Below are experts of layer 4 (counted from 0) of a mixture-of-experts language model. Rows are named router (the router's row for the expert), up (a neuron's input weights, with its number) and show model dimensions 0-159. Each number is 128 + 24 x the weight over its row's rms, rounded and kept within 0 to 255. Numbers have three digits each.
After each expert's rows: "comes after" lists some tokens at least twice as common just before its tokens as in all text. This comes from a sample of Wikipedia text that the model never trained on. Tokens count by the router's weight.

# expert 55
router:141158106101102136076083134155120154105118122118070124151119100127154174097142154085144142161107161141151132113102127145137124145154139138121108155115130118123098166155092112144144157144092151121157083104155195130158130145130116145137094140160124127157132155148134161142162101136147118150139127116104107130146142114167127129102150116146115162094093136139145158123137105121124162116119138164105164115135175109142094159109167102157095134110146148141142110178162162153152158108088117
up0:140146148121149142130167098106101127126110089091145146135142109132161115143143153125127100178109139143132165140123158163166113112084124148118112153150105135152155056109160120121148144136139206128078122131130127117149135089135132175174142102123107101116142122087144146136094118185132137103117176160129133129138082161121143120105100108091133122107142139083112116134153128122135154114139129098136142134099139101131129132146158153080166138125131110173085120122148113101105138126160100
up1:134142126139167149108132110129095120138115103100169131109097150184136089164071137101115151143162115147094148155125122132122109115082186127155114115133147101110110101158143144165121118139120140165125139092133133129182117098149135141159159128176130114124115116099184125131136165142143125143155116140136125113153116148081127146120078116120135108122103097117100112137171110167102105127135096117161120114134168138145102121117139113164170084090138146094098097149119132094142139156166101
up2:147136150109147126115135103122130156126136083154155159130158091151109141131173117167109120146154152114128122143122107137092103139114154125101177096086114147113147097109131123157132138120156137131108116100134161156089165162162097140165093106119115163118102174153158123161103101171158139137173166196119124093098116146129126127149127166155097106087110158105153141152136149152106091141136112140085128124166151116132097122149144137147122147118157109092158099083134119157133130123124130
up3:144104119104097132139121166122123114146156117122160117128068149134109095116139148124133098137134133100163177095115134153082117128154122087117140130165122129128130103168151114086140101143102131120139103137131121159089121186116136172103150112106149126119117118112153127100145118110147160156140161137093137164145098127113158100209133122135136166148114195131168151148159118132106135140151181164148118150163120155138127101126137156144114126139089122141106086139078132137123134139096116
comes after: " the", " a", " The", " and", " its", " his"

# expert 68
router:102091107107126120147089146119099151095132153143090151106107105101111106151147069131166153100128096124139155104132122114171137131161156127130147132138138117119122146129131166117152134125094157104146104110146115081149090113100085173154087134111154158142106146136118088122187092089104129132146155110102101103122145117119135109121116128147117124105101127161116162110109127141163161083147135133132088150090167134128102129100183118137114133120133075129110139126118169125156174160133163
up0:090132121136084151129152070140091163149109112097138099154124114102102109136138123129094149138128136133149157078144079138123156135133144117112104091098147106141116106149138139121116135155181074126130110082143166118147158104132153082117080147143136168104096157123141137145118133107166116159116110117091122080168137174125129105130083137148152142118135106112109124102104108147122111099138150103141108122153092091132109115105122116134112160154137128148128123131207138125108125171147112
up1:142125102142144119150109156149125144159130133176112160121139129126118098096136112141155098095168117107127095145102147124103150149144122107089107094108092145118095136147173117135150126119145105136102137105115142093137119158121137130160125153132102111126098118141110108080117100144088094158115164117170138100129181103143150119081066132159077112113146096108120163128110144131152108127110140109153115121101111101091177124150109118153148134156116161140090100134125149114162105187123182
up2:156115153132162144104123164113071122123107087130136117118099177104115121131157095109134134147172137137144087121145125162140166086141113119124116137127157106136186140153136124127106120192142142095127146107164151144135093151148129157154151165125120143082118112152130131097119122163142134086141112149119176121071139135094099106158129113072119105126130110118133124132125097125142113116181137131103105112089110151118104121086084115138128091143151131132149098137141166093109169138096134
up3:150112108113146081153158137095149083098135151131124139135135122114107134181082152153110087089117125145167121126113124153133109144124125125152119131161157142080125159106163123170086128129110142085144131141119132130138138136095122116154141155118177142138146153110147114155165158102125127122109128119091099138117146151175108120090164088117130121099100103094106096132154088162088147160136143137128149083124084101153130111116094100119167137119133100118155121129110084118107109169107081
comes after: " |", ":", ",", " of", "-", " by"

# expert 45
router:083075112156099113101110132093126146150109134140104131117123111101160095157146107103168151116117161118124101125103129109160141135122131123146123133172139112132131186121162143095160173122146145128147085066131107098167121091096102143135095126132156150139116154140137132137171130119105084174144162133102084105146168091096131127111106114159142158126144144159120134132109142128160146112153120130141107161107161111138110134158162111117123164125165112124105124113121110159175140186111114
up0:145095088133094133131134113150156141117133141136145136105123181144147164183135156168115099124153165153113146154169126120130151130094108103098120144153128162154170163128155117138075165130149094157134122076153163140115113163120069107096111139136125088140148116122164164115076142123093106145097092134134118153143105123113168141163110109159098152105104151123113139147161150138116158128126129120111122102162136098115132127126098094129133126129154114090143103134123070151144111155124115
up1:158155126132106086101152109108071145106123095131110159117135127164140111138123112153068122145115128121125176144156153143138131113071127178072106127165177072160148081086141155133098156129110139114123133161167147141129114140127137133081089143144116131101129156136127130092143091128091129119124141117129114166121130181128119140129137094118148164163143149162154122128131135139160163115147175135114125107138167127144116099082103120121125127119107126123099104144114146106143169121109103
up2:087116146144094106145064140096145133101146132101103103133131122140098154129125134143181175169144115107099099092141108147125115089145165099117120172130149090174140144126129163118117117144122124184099150129163154144152149123140133148117105124127153108134171132178108131175143106144145128132131151153134119123132111118101102174112130107122151147095109108137126080077126132146164116142134143111148125165098099096152139147158131134118163150116126108120154165171167120140113101117179124
up3:112101126069132114132135098140115136080172160131141159110122123130112117144124125121115123160104078106166107062136176076149142169100095156133090134111111134146160150119108137135166123141139150117129115132085127150137107128144107112148131124103134163140140165115111126134134120095143111116111149127116119105168162139157136074115148140121162146103101141091127113157128119102128155143103099145180118117150154162095127117171135112139154138080108122145077110089119153160115110147082101
comes after: ",", ".", " of", "-", "=", " and"

# expert 113
router:124138140158138151129150144130133157148109097150142093117176093135101175161165120177123149122097133092112090172153146119099155160150147126102110158125111124136155106143127100124125128129150138091157119139111126118144160103145104128128156098152093160108108114135147108091115178157110097137136151111114133116103166140073092132113146154128154094156180159148117142148161082107087114148111107171136128150141132136146129147142117125111158116118127131086079115103099102141111153080154155
up0:094121125170101139156102079115136151111111106191161140134080171128147137134140075126137139142139147160117122108125075111150119135134136090153138124122126105136105106170125124104110165121100172114110176122120095105130102115152153185099146141127151151128111098116094098161154119130125125131081133113157130104125154085136121112102134168132115095116145132110118144100107100137099111139149130152140128134185090138105094119109133180113153078127155154111115122111150106134128128110178108
up1:132106101139144094130096155128169115146117120077136128168101179174085093110162125095140156141108111144114105135133146135158120116158132089178151111134119171174107112106132156131115117119147129100118113127117127139121149131093114092123164104116181111121122129114123176148145101127119127143109123134138126110120146112103070143134112138161105113109099153140117131186130120136147119129157107135141090095129133107169117133137100079140184138104123095131128163198124122114147139165147084
up2:179102113097124098165087135104176097116052133088151125162128147101124118122141129107135138122128106140150116166118125107173134124149126108175162134125087138158171116100165097142102150113130123102123128105127151147115148106100137124121158133115182121125119121111170139127158133097150197124149132116116154108125136121105138152128147152161136112123110129120134107158107132159129119123140145126155124131126132122170117101167106086167185122116109110119161159160167102121088107163148098
up3:116131127117136131109138126100155135142160124130174150169102151145157122140135141090132130131138161148150152101076162113154101138135109094129161104157123155114120110145122120107108145090157154087140154130125108127172117133141118112117162160095096127122120130118160110175093118166100153111166150145128101095170130112183094123124119136123092143122140131138114134160154177184127135106167120111112151156111103161137134142154172120152130135179156147162152143145174132115115131169183110
comes after: ".", "s", ").", ".\"", "==", " =="

# expert 108
router:144126111144090105101148143111095136113086101136117134134130090095148125152159146098142174134120168114129113095103177115149140169145121135135105164139121088124091155123144130103172155116135142128121095080159157093141148126090133171140114122163094158146096152122151143126186135161111140125157149103127098151111146084123124147115119107129119129150111125167145131134115144139118122092127150120165145163112164125115091156149135146148089124140173175155143093141122109174116128153088083
up0:112115134117135129150093123096186145155107123131140115178118135099131163093126140111116101097176130111109175140170168142131142147112130128174095095134146096098125127146115143112088111138156128173114204128170147114134105159132140127150132137165118133187166124187143174148099113114140108131114124144170149149133091173135137115131149142132113130116102126167149106114102146184136158146130138120118107141113119118119126146083134117119150117126082108146127155116144142137129142098097098
up1:142094158147139105129135141151117130150135124095173090119133160099125087092132086140119125166111124124134097132134173105119148131101117114120072123122138155105141103119080097125131089094131103087126125108138139153137142160160143155139107137087094120156118120107104134138155155098129119092098118112157110110174125111106146126085131111100150143131129165147145106176153158110159054136156114111133140168147102112136116151161102158117121097153100123111155148110135134087104162075138119
up2:118106134118132146126129112124163141113122084087097128126125102175122117148091101092156146151133110134140156188177098107152130122115082119142111099112155134119130138144090130148103120135146152136147102090117118110104145143138103090123136125115161160116148124152103155141149120101150138162144168156121102102103085132112119150141110071175107138140125134142163131129127155118108087080140104123105111111101142142154140113077100132129145115187131072139142097065117132143108118120109174
up3:145129161166117148146115143149115137116166158123079148131106160116134128124130130108097135152152124092103168115157128115097158139179130135096163142123148169107088142122174135097139120117136110105118122148146189127119135119098095107108121090113147143155149138135109137145154143126115130119087138136119089122111125145126162090136095096170091128144107127161130125127102154114148110144091140070146140172156124097128092145109161151145140118151125167056120140153087118164139114134179104
comes after: " the", "ed", " a", " of", " on", " in"

# expert 3
router:144110134143103116097101108146099112098151127147146133124129125121118134118140137115124149150128162132127095145130140125151125120143119113095158126079126107163073132111098145157111150153064138161163143135160135103113132133163142114136128144132110128162132121140151162148127159118158106117133110097148180092096108125185139092089079154106096119086113137132156099099152097122138147088152142134125138087147160103166096129153122181089108130130146130107099080153181123152144132092097124
up0:149129148160120106157130114090133135146145144167108104112109111120130111147139134135111128131138167130184135121130121176165150122131085174108114139111099136107115138078149144126118115150140102158124196165139135144117108150095122159081115179112142145103063089110176104159132116119153134104132123126124161120108126148111129109150139171156119148146148119131094157132129147156108168148160129106166094109135151116108107091123111131106123133136122164094178108084134161159128130170138152
up1:158134076129142195102154160124128162125107148085107149095102145169097130126119134128132123131134132104102166130144105167089157129121144107095135138145104113124090146165149087175096156064163133125125166138095159127126137127115108161140133112102086129144127135075124136102176126127148154095123141147153113138110097111101158104186154113143130092102115122137139117084117159106147112130142142120116133122131160132110145148131113153147142142113158087151152135133107127096168168125114155
up2:149179143097121135145087120074098137145125162176126135099138105147099153171148101138109102161144149152081118101180137113151157135116135123116085107106133160154121091174128127128177112159095125145119117134134171134081137103123118147103124118115148153099113104109150153084167132130096091159137087119137144109103116128106119134128129126133133143139111128174094110097127131144128135134146117073176143159138104102143109130104106177124141115126150154128123183133122129153171131095141123
up3:117163142125144153123097157080152142131144125125172098142127112120152153139138107170143143116126140167148081132102135125130107073130154134106139121130131136130125142135115162080105164211100129124139184127149075113127114103094133117148135150127111113115142120137140112130137132158129142165129121122149130164094166086110072084135149135120152144104116127131174091127125136123132168132103117140080156124135123137151144158153113114169147111164121094087107151144108157065109145142112116
comes after: " a", " the", " as", " is", " an", " are"

# expert 117
router:093128118178094133108167158150128149125117138119122105149166167091135159159138133127076139102166180117140103158100145121145167109139137111146142173143118112096129167147150110087178173124134119126125121103117143087154102115104158154128143145136131120093113163114154113110161162154084104163151155145163124174090147116107135155114134110130126119119109083125144111157087110120148108143112111113136137127135188103104078110143134135102096146160143134108114144146125086142115139130111110
up0:103083115120136090102138129135103130137122188132127101143114158105159160058128116113110139097114157145120134141132091132127199138106127119118110130108165118143142121113101082135147129135142149097112132131125136152087170105154117133116115143106116146112137115135116140142136165115152132113120147118134083105115157146167155118118168161163137157122090104129062128139147166141124183114133104100106103156129128086116080140131129138162082163125094108120122170169128149119116159160142145
up1:106114089136125140115108111138088117126120116093108122172163157089125123146115149109147112116172113134118160084114135109100111099098132129108110101090059124118132111097111174134110145129122137147128126147126112134101087115111149152132136094147131142128149132151094154117143139126105153126159141119153155123086117162125073174122107159129161123129117123123150125115170075117118155117118134130177125157106126140150136087162139123185145182180118106107109159143123113161109065123156117
up2:131159125123134138159137116107144127131137139120166105145143063136124150137146121142135136142131179131122118079104161117144116121105096135096149079159153168094120151110110158133137165086139110112135139134113132084108120137091128128098145152140145127118129085171064104104078123158147148124099146105149160147114122083111142137132097119143097092138141132147195115156156132141137119148142161148083133129079089131133138130098160093124108159144113131145102170163126119108160143169136127
up3:113086153151111124145119138132118124113150154091126081138124108174153148119132102138103109074138139149107100157160110112152116105109119110133094152123134117123189096123090130119125070136111138202127147130134137156110154131128135114123128138149114115130135167137134114122131144071140106106099136140091151112114106148086106083146126130102141089119104125174105138109115085080157127133113105153173099104105113107080122122154141138079137126136104129126145144121164143125112156129088073
comes after: ",", " December", " March", " October", " July", "N"

# expert 82
router:083102098174092143100135139115104152151100100130103138136097102091140103127147124104152133119135165125135137099120131114145124128154151134137127138171153092120124162091171134095170151113128144136127098088142137086161147088099140164159110112134101146122111145166165085140167107146101118143147174114112087153105180093104103173094123146147152120132122128162122128130116128131153116083114093113129110165122152146136110165127145105117129133164140169152148122148114097146116130154097083
up0:068164154098169139116114097135119105081128128144135129159101131135151125093119107161064119085104114129140119117098113112135165147099129117124167138163126131179095107111132146093161105119116101161148117121122169129124117125137146134156122090109163108126184144137101141136147123150127118127116155147144122112139146125102119143080130201126120113149154136160125116110147092090130156123101063144151126095161128119139134163115160126123149153116140109150109114085152163084144110116153121
up1:134126109164072088108117130128114110093137100081147120083098128112118144109154172169102111151101146131092108142148157118120124157132154135099162158095112088184125144125097127139134126121134097109148161124116159136121096098075085108091129120150127155116084135141085114077151164109127127156137120135078130133115148134123106129115121156143113143112127118097143082135131106159111131154117156172117167107135163142141139133129123160158133110139176168159156130155121133099152155129157129
up2:114131129116131114128152152135147141118101141146150132117114121135155133102102158103138127114159144088149118105120131088137086139116096129158156112130077120198097147119176105142136146133137095105115119156162092129139087144145121074124106119115107085116101145165117123133107138134161096130159139119137110140160140145087122087148134125116153131138125138144135124164120114165109200169119147100093123093120071116140140133090117118142103110165154095154138091126114169099145117110122193
up3:146064135093147104117110123160112146129119136140104123159153139109113141133138146160126149095134125121145116111157132135122158110121109144119134122122085122076117149145149134144141106122156151210126130151120110091120148145122141128144148179097110129119076107136147133137108143176139105101114149100158143067106091091148157106160135107110167107145114081087099133113164110085136146133146127113134103100126149107139109111120116120148125130152112152064154149165130142093114067128116143
comes after: "1", "2", "0", "9", "3", "4"

# expert 49
router:123093107184098129124156147109148171166099123130114142142107104078126090149147109111150157097103134120155145106120129106144116118154157146108110129167165093100153148141192145111152133099130133121146129091135133091150157105067142151149118095129144122111135162157145080164148117118100124160167175117090077119106140098113113164158100116144159121146156107174144132147105134119144111116127113109130106152106128128145077148117130114159104156159146148145131155107111115153131118134107119
up0:115108109112171184153127135134161166151090114113163121152105071135159135106144115112119126124119136114133149164092148172138110140123141098114115146117147109133162143100116101142093112128143112122142144172105145150133148163137146119138117152083129120104167143141102164099168137098155144144088155177119135139103136127118111148126131083141118093136132141107137190124163164055107130097126118153102086155125085083123120142104089123123132124090121125152132137077128136150130147149123125
up1:108159144159157119093107136127098122155119102139128124142139127167129119101118126120118155105118135129164198083139114150143124129168102147113135126129142144102124101112079130134121087119131130129075134151074146115139139083150134143129111130141147136146119183091141116123176091119148133091110109110133116115112122145148153182125106166083106152149127186132126130076117131139134161108135150102075111162128113127086078138138087131086101140110130143127131137128122134075122167150108152
up2:154150179138133122127136118147150153163094171139161120129114128137174108157175117152135129092087104101111156140128087136142141108112109156152157118141091121118154129104134127173143111122125086138169135130111138134108172152175116120115159122113100133110147171140147102160133148127137123152146148128133132144153151107126154163149119073115139120150153147129135144131152137143114178121082082169113112132165074136067125113132100111118160119147145147146114119070134158143129111097176115
up3:163108122115150062149142111148173107156088148118138112151145150134178145171106161137125141154117132091123108098141158129124129170142085127119136110129165150077124118125128099147133159114182121147116114145136065114095122132163158147105137138139134132108111082144132107121115134133130110129106099132118166110121129123157158100128165148122128142156140095129123119119127147086111135088153117145142091116149106103127137181135109134054133178165117135125126174146124158117110085122142099
comes after: " |", " \"", ":", " by", " (", "\""

# expert 35
router:054122113167088117096146160129130154131128112118148134132120124115119105138143140101143148094163197117133144112104170122174111102136124128140125136165162099090128136141148148083166134112124093133134118068137111080156115143122155155136109124148115151144103153137145100134124100114111134151173177140133107120103162106098127173099117087128120166122128111136137119154121115152127126084145099132125135149106095169089106142131163129091111147167140161139141173132137102118159105140106140
up1:109148112113173121081070141105125148137083121062142136172127114155154136100124107112142148104146117103132121145080113126123165106115096108107086120105111100104108132138156170183108106129120107137120116112163131086124164115090120128154106096116168123147165131151163127140140128148108114065129090138129119115126114091139124140152148100168127150138096098148156116112151138097143126135119116120143145123163134143115105134130092132090091125134071103163117119094120133101105082109111140
up2:121130108123154114126110142170124123134136176183109097156077109138119132137133125176147120105173117128107153090112161127114149147161125122128146142130166118134121108175177124117146130094113128145129140126137157156115130122133086132153133071112167131142138081116153119119136163100174116132132144095109118139080130128166120145100156116175123162153169159154116123164099129147134117124171077168103110156117155132106114142106109137197107101101136143177111099134137131120134103130139137
up3:117142115129112134105165164149123130078111101111144130147108142109144124107133170191153139167167078150100128142115131098148110149116093171099119106122113164147109165159114127128141132139151127135123112088124129146103138092176120148181146121100156112130153096139139133109126157134161138149125128092159136121099129100156157134127120114088119137100119173152080172113105150121132119157116119091147109091142128119152118173110108131121083122107090165104200106161128152135139130129115132
up4:145160105088120088138144117134110125086137052115144135128124120152101115154152130149157099115115094130171158107156144170155104101159100089120140121110158116125103102121124116147106104130114091142118126130103094136121098167154183101074158085103124105153121107118110116153152074098142116069115135111153133108183123148128152134152119118119121121103131125094144140125162141147112147121122166151114104111126127139124145161086157131141152147154126165107131118174125125113093118085130139
comes after: ":", " |", " of", "aged", " Team", "age"

# expert 122
router:098094108165102141099132153098149150152107100141105127151111091093139095132156131121152142101116173135119129113112145094160115127146145145131101117167150091112130166127175123108170168115124131130150115081128125075165152095075144141131106129156126145120118160151152088153155120144098122138141181110104093124107167083107122152107091112171143107147134142156144128150107118125151096110122107101142133166106126132111085153148137098121122162158132163133146135138131090145144152154099091
up0:134171157116181150161130168140096097131162113131189166131134124116119147126148136106145096124128153145171111148117091106163131128152134108096128114113111155102119125146098121128109114126130111120110141108133136119109127114126107115117135163146136151160165131090167170111134108147095126144164137155177157145150110120158165063139078157157084116133112124140116106146144114129136135053163156130170093151146115128139115110129175118093134121106159170139147135102149110142099141122128160
up1:121152120135111143149173162136128126128182175106108109189099113103084071104150083169115116140141120144117099110123090123087106114111130135147159129145130124126132135124124113167130136102093094120115150168115112107106117132165112099104124123083158165140164142119116109100110160105126139133168098115157110100108116087157085122150131129117140099146103118143116164100142126113153127168117147118122134088184143140123110113099078110102112104134137131089154112134130155143148151158137172
up2:136096117141134154134135150116172142100124135151104124126128121120117125125116180192129140129164149116095133148150161134120169107133131122120130135133125160140125101087155122120097135123160157095169113169119119145194107111097098148115131126146082145111157128129171132098135174144110122144081165172085075126104127130149121136147156141119115103139128116156110120170094146137159129144136142109131096130155119121112116148124097154128147065077126118103128178155118183096152109110122119
up3:156121079160146164104096119114122106131124161134117149154139099097138161148145122128125156133139126091113126124138133133163182140092116140069153113102108129101157110154117130096123158132147120141157176153107146168099151123129092108156112107150107130137155119123131150107093105135135133127090148132172103165082112130118106135096102123118111096108088091150123097119154108088126158116079120137124131165121164140155113175151135135146150101123145122116092087137180159159114177145146151
comes after: "2", "9", "0", "1", "3", "5"

# expert 118
router:143095117133128108107115128153132123137140074152098141116113099096112119098164129138117128147104137143160146127146157120155120108149131107118120116079111135188090153120093159135115103109079138156166101153156110134078165127149127108160149145129132097158130120124123167173112110135110105116108089110110159096155091129121131120113109139153130136117110162145149163117138137091135158098125119147123144096106178155159117119132106160101145103109138132076121078150190157155135142080094127
up1:106088132103111138140110135106099133125123135116154170078170160108109122127167091090165131137130135086088131227123117102100137116130128141087113113137114135093085139134147118133159111150137111113108184087104141142125143132104130145126135129153135195145144147132146079114130146101156163139150168140127126146121126108134115121131101138129170123095154105176094148117128140139108104117131114140139159134091119127109130129177145121123136142141153119141101129139090144100146084087158114
up2:117109182147132126112118125136112140102120141114122112166138115147080149149120126140090127098132132125148075147138109141159146127175103086108143076093144132130142104132138159139155120132125090158119139138101160112074126096141142149143135135094118114124115166107146117127120137123133154140168077140124139077143098179103156139105119134142145147138134088106116091105102110145115182086109130107126098124175096116108062106131129162133164186121151117125137116156127171114142120133097107
up3:126140145112114107110118143152125127145095082173166147122123113130077106158165136143165163134141090162121085147146107074140159132144096148136138133124103111126113098139163105134094130100128045117185118078151161156144121144132112106125148122113123140149113112114149134168149114100118059133112136146130126147107123131111090150139127114132134159120148137070084082095130120164118103120144074116108125106096115125110144110103118122141073122127130138126138102138121125130142146106142146
up4:126113108110128117171117134119162131126171131134105130164113160107091107136082154131136079127111052114145122127087122117126134156136134130149163089199138110152103163117156129153150095119123087146122130131122145121131141063136146167131092134128157136139129105156160129119124105092144091141125136139148152172147161096153126174116109107164105137116120150114151157124135138161161130152100146142115136140146111134119122157129163117136136164106144129095154140090087150098158108149078099
comes after: " the", " a", " his", " The", " an", " their"

# expert 79
router:103122119147090130116077159122111118125088137155171129107132122135130142096149167106109106103106104163129113098095106137155174137106143107144133098114152097139127104100164116099130141178120155108143133095140099123163083115117083124111110134115099114136118097172140085148171100129101137135104087131123156114174157159123146126097146149130144143175106103108116121101106142155150179128116158128156124155100105113097149171116135090169113140165125146134123134115126082136101118167144147
up0:121102166139129123180106074142144140110132158152149066151123114109088143124157153126167094102101115145099151119147084099102119143142146123131131116094117151133133155112128173149091112094090084154107152160141126117151119132158136145119088126139150152126150142076173119159135126107126141140139139151086125115170121158146139147109086110131152131144097140125107129157154111060138106160186106131079162142120128155160138140102137112133110115158144125110153137126136148089124121123105145
up1:118135160161111134108119152106159167146144135134148099089123142113154162181162108109130129139129167140114147150145111115134146137161128137151135103095129110100175096160161125126129122110098086157128130116141110118130084097104156126106137123107117134136124140129162101166105101115103135100098139159117121159133132127147103183091181156111111131144144140140113119148098077098129122111143117188149170159137142160128092127119102134110158126131144181106088119087202099125142135122133107
up2:144155148124124102127107157120146123093132117128171159111115165094153119107105102123152130117164096151149119151174109128100083148122137105140183100092107152136128136164118135103096171132131128125142113075103097094106144110120132133174135118155119101130175134113124122167158119126140084134135119110108109137126181117117122084155116133136172110121141138131151124146138155113048131149162181151131098130149131136136101110159098134148122129114116081134110117098143111130172099115176147
up3:163185165135123086120143151107143096140104139142145114150120094086150127127139162130150124157088151090126121101112150168125138126089141144151122149161155177155096097140129096137114134150115129093160150167116128119126101153152126161117148140144177126137140149130107134160145100165115116117110091112117167115107138102136143126103110159109118131157150130126142092101127110110128181103146137151146119107150136105168182154150093183115117099119118151124159102136172152139157181158115113
comes after: " the", "-", ":", " of", " and", " The"

# expert 72
router:113077083169124124091142131088145147133087128135145117129114102091163104167161135116157173113140156133134136101139121081174118108141150133135118110161162102109145167138167140152172149115140137153148095080133116087170148121081122155124132146142137139139112128162159099159146116135096130157124169108103087096104144099126137154112102096158138096139119127161153091149118126139146111103161116109140110153098137147126083153127132111135123161152135150149145138130139098130112157163103087
up1:142156125129163129162129096096113109159114127107109116116153136083148102164205187105126075128112166137120158124135140136143142139139122143159127124127134138146115088142126168184104138170128131116119164129096114121119127103127115125122102157157125128132154128143098163074127099092093107149120124116139116139152114142127155098117097089145148114145110115159176124130153122110110170136149099160123158127129107118126099152083139183111148101121146155123092068128146117142083142110151121
up2:113093152115146170143140108101126074085161152108130101098112141123152140124132109142136129105101118143125104132122129137146127080107149136089094118159153147137164148150142097092111102153145111122139111110147113127147135149098119119106148099081116102099167129077145149129139120132129123099058133132141126143117148099128153103097129063123126118106103056143120143141149130119132112173110132103097127110083149127095153160125114125156119104110137104122087141120122107093181094148130181
up3:117132132114173148128148089110111100093118161110128082123110098130133144131120136120080132168130135111162119078086144137145158099126135123141100132187109074145120153157119098096170123131147093134161108106116133112128099108123137070144132159105167072142145155161097121090099137156109160090144115126152100142126134115115119163103134099111142148116149119086184156098094108125122149140116118136136088119131161121091149130134151131144128145160107110137093152142112099105123150140148091
up4:175101149106137114107137127110078122097139163097109157131127134159101154177130155109131165137132108118128162097109150146117097119148167123141126089143133106150136056096135067093123109153124131103177144148083126144141109142154175106178137135159133107116164131088124137129137137115164136108103113115149115110095163115148136131113120124126119091144134143113111165108126096089111131080119126152144100139096159144122116133121137109120140071137074149127095096136119142151122123081128128
comes after: " |", "-", "|", "ia", " South", " United"

# expert 26
router:093132104164107107119149152111166146143124108148144125145122124128145140153140163125113132087120175134140104134092139112159125116153136127167111109175131092129140181120157111114160172117149132129112092094122165077159130106080125163112125148138146144110125136104152101167112123174093112164126145148143093143104184094107131150134121119162142120128124127112139148152131144117147112143113103132123144148110125137118070154131135087089132156179134141117127136187104076127137156152102079
up1:110122160151126101143117091153136191141159123120098152126120095120128149154120167118141152145058163141092144083107172142105124112091102132142137111123159141102181127145097130098117105118106107094114172096159150118112095116110150101140123119139140089107088144113097113172113099104117093129130149158160124096166096123113141105132102148083146160119130119124174139142143173178086178143129141114121116117119125138127120137129102115112135143127145137135122177136124094100126130112154127
up2:123113104125153126134148123131166151142114087200141107130122174157106141108094124143127144116170115095115128116145141143135129077135108129046167109130139170135110121085166158124134181123117141149156115122132137164132092148138081128125140141103117104143128076148120102140145171146125136118107120134168152130133109133135125123126138076142130113154110143125103118146129135145139128125131142091129117141140114101074160121139106099103177091152128152075133154082160135079163135143138129
up3:075145115168170124146120100149175087132064149146146100113126167118135139126120129099127087136144136153165152133124078091130100177133076136121112132116136114139075135084121162118134141152105143141156150174100155159148125112095142122132134099100112167147150162102116155120134127129153090103098086129109123174145151156156127109167126135125136123142145079098146155108097150115122108125140134129112119132126122082151107132128154102156160104122155098122109156107113159113150141106148122
up4:093160151162180158140108131138118146095123115134153140127174154127108128179129138137142151092106123125101126121060127153149119145110120133145165134125114126140111123147081117083111111126102148126136146164115132107118111118134102132121111136126112173119109141134117157135096121167147122107116115184173168117118104113139139139075113143172127113107142128099123110087115126095122109149129111132152136100153092184122100129123165120146128112106141164111117068139087136137114209159161126
comes after: "|", " November", " August", " October", " June", " February"

# expert 94
router:111148109129192137125141141136117126131122118125124078076180130161120175163126113134143150137099132147146115171167147121095099123148121119122122145128104103172172109165159145114121099101123103092139117079149103103144146125118100127097142125138107119082095125109122112107105120112130099108135116158104135127129155150108113109144177138139158144136148180138126173132136077114125120156108102124141128149136136180157128099143123167089176170109098126119071151121136106119130129122161161
up0:123126156157156102144138121131125094125158110166118155126139102099142168127161122153152119125152113122108126146156087145124109174150101133125155127165151110118121147107153137134118135117148126163108169098124106137134109091161116122122119152121112128105074147124144122106147127139139109148128088063078120136117094161146119107108127142107134137132089151170112140099123149133200126139113104144131118070103100098157107133131180148173151150103138110087125125119096154114166157101092074
up1:132072147121138121128145120128105133129133083116124115132107137132113152125134127163145070146132101152102161147114167124177116121163122133114172161099086127079135154106156125141144107097132150144154158137113117126093114168105109139126163149161120094163156139190150080121143150080145127169121114106100109132135081092120120109140106138112141104118158109127143118136109128131116109138084143135163156103118127123145106137092115133149153121146153148129090135109142108125040125167155136
up2:130109107135106113160137169129140120141127122166133147111081150130102168137123116103125119135133106160172132102137141095116132169125119093141144095142177092136109119132112122144136121133165106138143167116170151130063136149116119121102118132128100138100123121168130109062124096174137127130141108128168102083130100108186143135115150132114105102133155141108108133088101099178170159135166161121143142107090148126093119112133138087118148092136140135127105151128181106163134168145140108
up3:132106083172111098140114167124128127179135090176124167151091155129107136131166110133103113121150160181127149156139099169108071141118135161161130122104137127111124117118158139099085151041153108136141138138114136137156138114088140131120138149151153108108120141123144157137151139125109110146116109110117101147099120101159110141116122134151178181118119145121120165110161104143163086150129133132155165113102114102114113095130137150123142100161121135125143154173146103133108124152094119
comes after: "\n", "s", ".", " also", "==", "History"